From a checkpoint of a small mixture-of-experts model trained on Wikipedia: 1 pick a token, 6113 steps.
Below are experts of layer 6 (counted from 0) of a mixture-of-experts language model. Rows are named router (the router's row for the expert), gate (a neuron's input weights, with its number), up (a neuron's input weights, with its number), down (a neuron's output weights, with its number) and show model dimensions 0-127. Each number is 500 + 50 x the weight over its row's rms, rounded and kept within 0 to 999. Numbers have three digits each.
Before each expert's rows: "comes after" lists some tokens at least twice as common just before its tokens as in all text; "raises" lists some tokens whose logits its average output raises strongly, later layers aside. This comes from a sample of Wikipedia text that the model never trained on. Tokens count by the router's weight.

# expert 24
comes after: " |", "|", ";", "andid", " P", "ersonal"
raises: " |", "),", "==", ".\n\n", ",", "19"
router:507473464556531436551450507466542453440478505556467510471532473452471511468502509504502559408537445483535547537550480507372435417524474444529433499547398498485521519543528518535548508613522478490524621431485432502465543466463544569531549415580435452560501436508523586443502472474543510523568608505409458432477453451505460553552658518595421434514515498574453522506532543475532513513441
gate0:536487429473480419498475556522516483494372481451506498543378424512497444497456511535428473572463480481582482460488512467461562503469442403477569458461509450471431484370527489532513507534498561509532501528393553519454594412515532482583518490492556467501430362603473483496526431497583507524511569561374433502541461426483551434490523522561458521468510524530521546581506537526525473478573
up0:501486482491490518530522568479427461518501390487516535535559548534496420501464428446531517458453449608576476479532592478475463548470531425510515482537554598542529480568513520437490591622399482529528389510457499512569547439558496453556434556469512483540437578502427475561416609482569477388522483602463523472522453469494457486512418460580530517520491565469476521467451467527460567453478
down0:505496557475455597495426467520491481518486468576531469538503544541499514479407529465458458510527436612569477489427577494566520517453463575602509621518501573621479517412500417459491544416415486539465461483464584449563549497449522450531427477531542433558548510489581477565478520520493474518498494588518486498456545574503436499475413539461529585528497483491496420519410496528401495399455

# expert 40
comes after: " |", ".", "6", " (", "1", " \""
raises: "K", "S", "A", "D", "T", "J"
router:585455478476515473500518499539413571508455527454484428486514490522490516535553426601561452555456419479493551489462551585447513567510409524458564521451497488510467447469591552404507500481577464383508514518492466444526448440475447429556380466528502576471539479590574449489550441522535473587479492454499485475644550488491507478515487470502598449577478484489497534440396448544412511511547
gate0:526531562545582440576528494447523469479482474583470466483526508478582504497446433467519480449460471441610424392524585523472455484414435547508537454564463488538504561561551529433549519485521521433413622463545590486505408556438518541507545480497466544434522453413539503491461536504392510572494515482506545473529581467499482489447437504595621474507435489483458517551451511518505611504566
up0:455474597467538555520539557449443440602470539498428558474503465462456474538531546552497489475503544563485402629540532448338478519538544520603531506473530518488504444509433521454487393576515563452540498443514484474439466524441476466517435580495451614518486421535490584363480445485421519553486503498563517434521450440499444455519527429489480560498513507545486488504573490518485561478545
down0:505525533522476543436391509516521522441437477615521535509617503502482524565466493471536527531554491556434505466445488502536594544517419487435447534476522506492522478546525499583486478469447495538459497516443409550481512513449513525574402409541486458563576421540475502561520350556511481437575534532502477536555513536551529500549447526478491390486470417598589508435362546488464445518509

# expert 27
comes after: " ", " (", " in", "19", "In", " La"
raises: "10", "12", "15", "14", "11", "22"
router:514514515589428492514464556442471528396589539461447627450449557478495504521497500418486543480487455537506467499427443549554592471476521533512548526503586537448453561578518445469497447542504498561559551576456485594516443535586484506467514550473425461511541530499430568454451495468510457475469415449456563549409534543479598411446521511509454398514533518416517449459493582436436441430499
gate0:552415535556570480524505470550501533481539527572540520498472427581499396583521353470499412602513553422514486513502487469471466466435486548529504503444510457453443554504504466512415510526544438550428549460478482454540459531438485542526468415440588509422518533483493626605498548562552516460496439520442402530551500423480466475490572556493522498477430523438538447432536511572602511495522
up0:403458487532561539494525576492402572509443570399506508503534446510562461564496455513478489616432566540436365492584454609541465459490501488530489535399544488461408477398491545547563455471489496478550526460631498440563437465519451573552483519523508445556492566548469606511481524538468531465504433482546454507514472496539480535531467482481487542469472486413494506427504538588469513542434
down0:460545466413445520498471468476579473402492432540550484430510422452555510508514553505605476503585539472549525551476484504553439505535477513483512486430503546436605485441512491517389521482545461537465540534425441480466428562432423487542545475431428543510538506600531462531550485468547546597430466491458540455579546515406467480589484483582446440477515500418532513569574569581514475484596

# expert 17
comes after: "\n", ")\n", "-", ";\n", "0", " /"
raises: " S", " L", " D"
router:440460526444511476530500451484574560526515563458466445478515511468592506534596449544498486538556528406465372440437580448429457496451448509478406488500482507484502560480417538520473556485544392461462598569573405495496524506505456511521478435461535533574453544419508484497472577534549441438570524580443574469542415591478424571537495493526405451502575541514485509513511521485498526571433
gate0:485396501502508475448497322486452431527439482432529554575533560488502446513619512557510501469482567558453466384496542499473512439464525556436450536450544536514456561512579468536535489520577479523409485400394463501526452538471501480513473391513538458503437504440550483548490446504548512473542466510472511519555474665438512494476497498485473534550618480502502526491453509507606490550509
up0:440496464505581517485551640474537514505421420517600463472567476455516482462439516444494513514505483506498460544425430503599502530484579415447535453492564473424581480492490523420479462540381561413537473470573537572517510526543454399451488519533517570473536464526415510393506464524545510415470524466483528461475422471502495509490555442503554491434405505490500536521598584555455414554483
down0:451508477487490570482541419530470480466568476510455548436382523474550513551559427529463451530450533514539501465571551529530477471563582495520437487537495431539468557491569425406528583446501472441431562529495423564486563495472544528536541518578553451484518522499512485502522635478417481493516471444478398537474584514484524522499466452447534450526431437526379503580383446590596511518549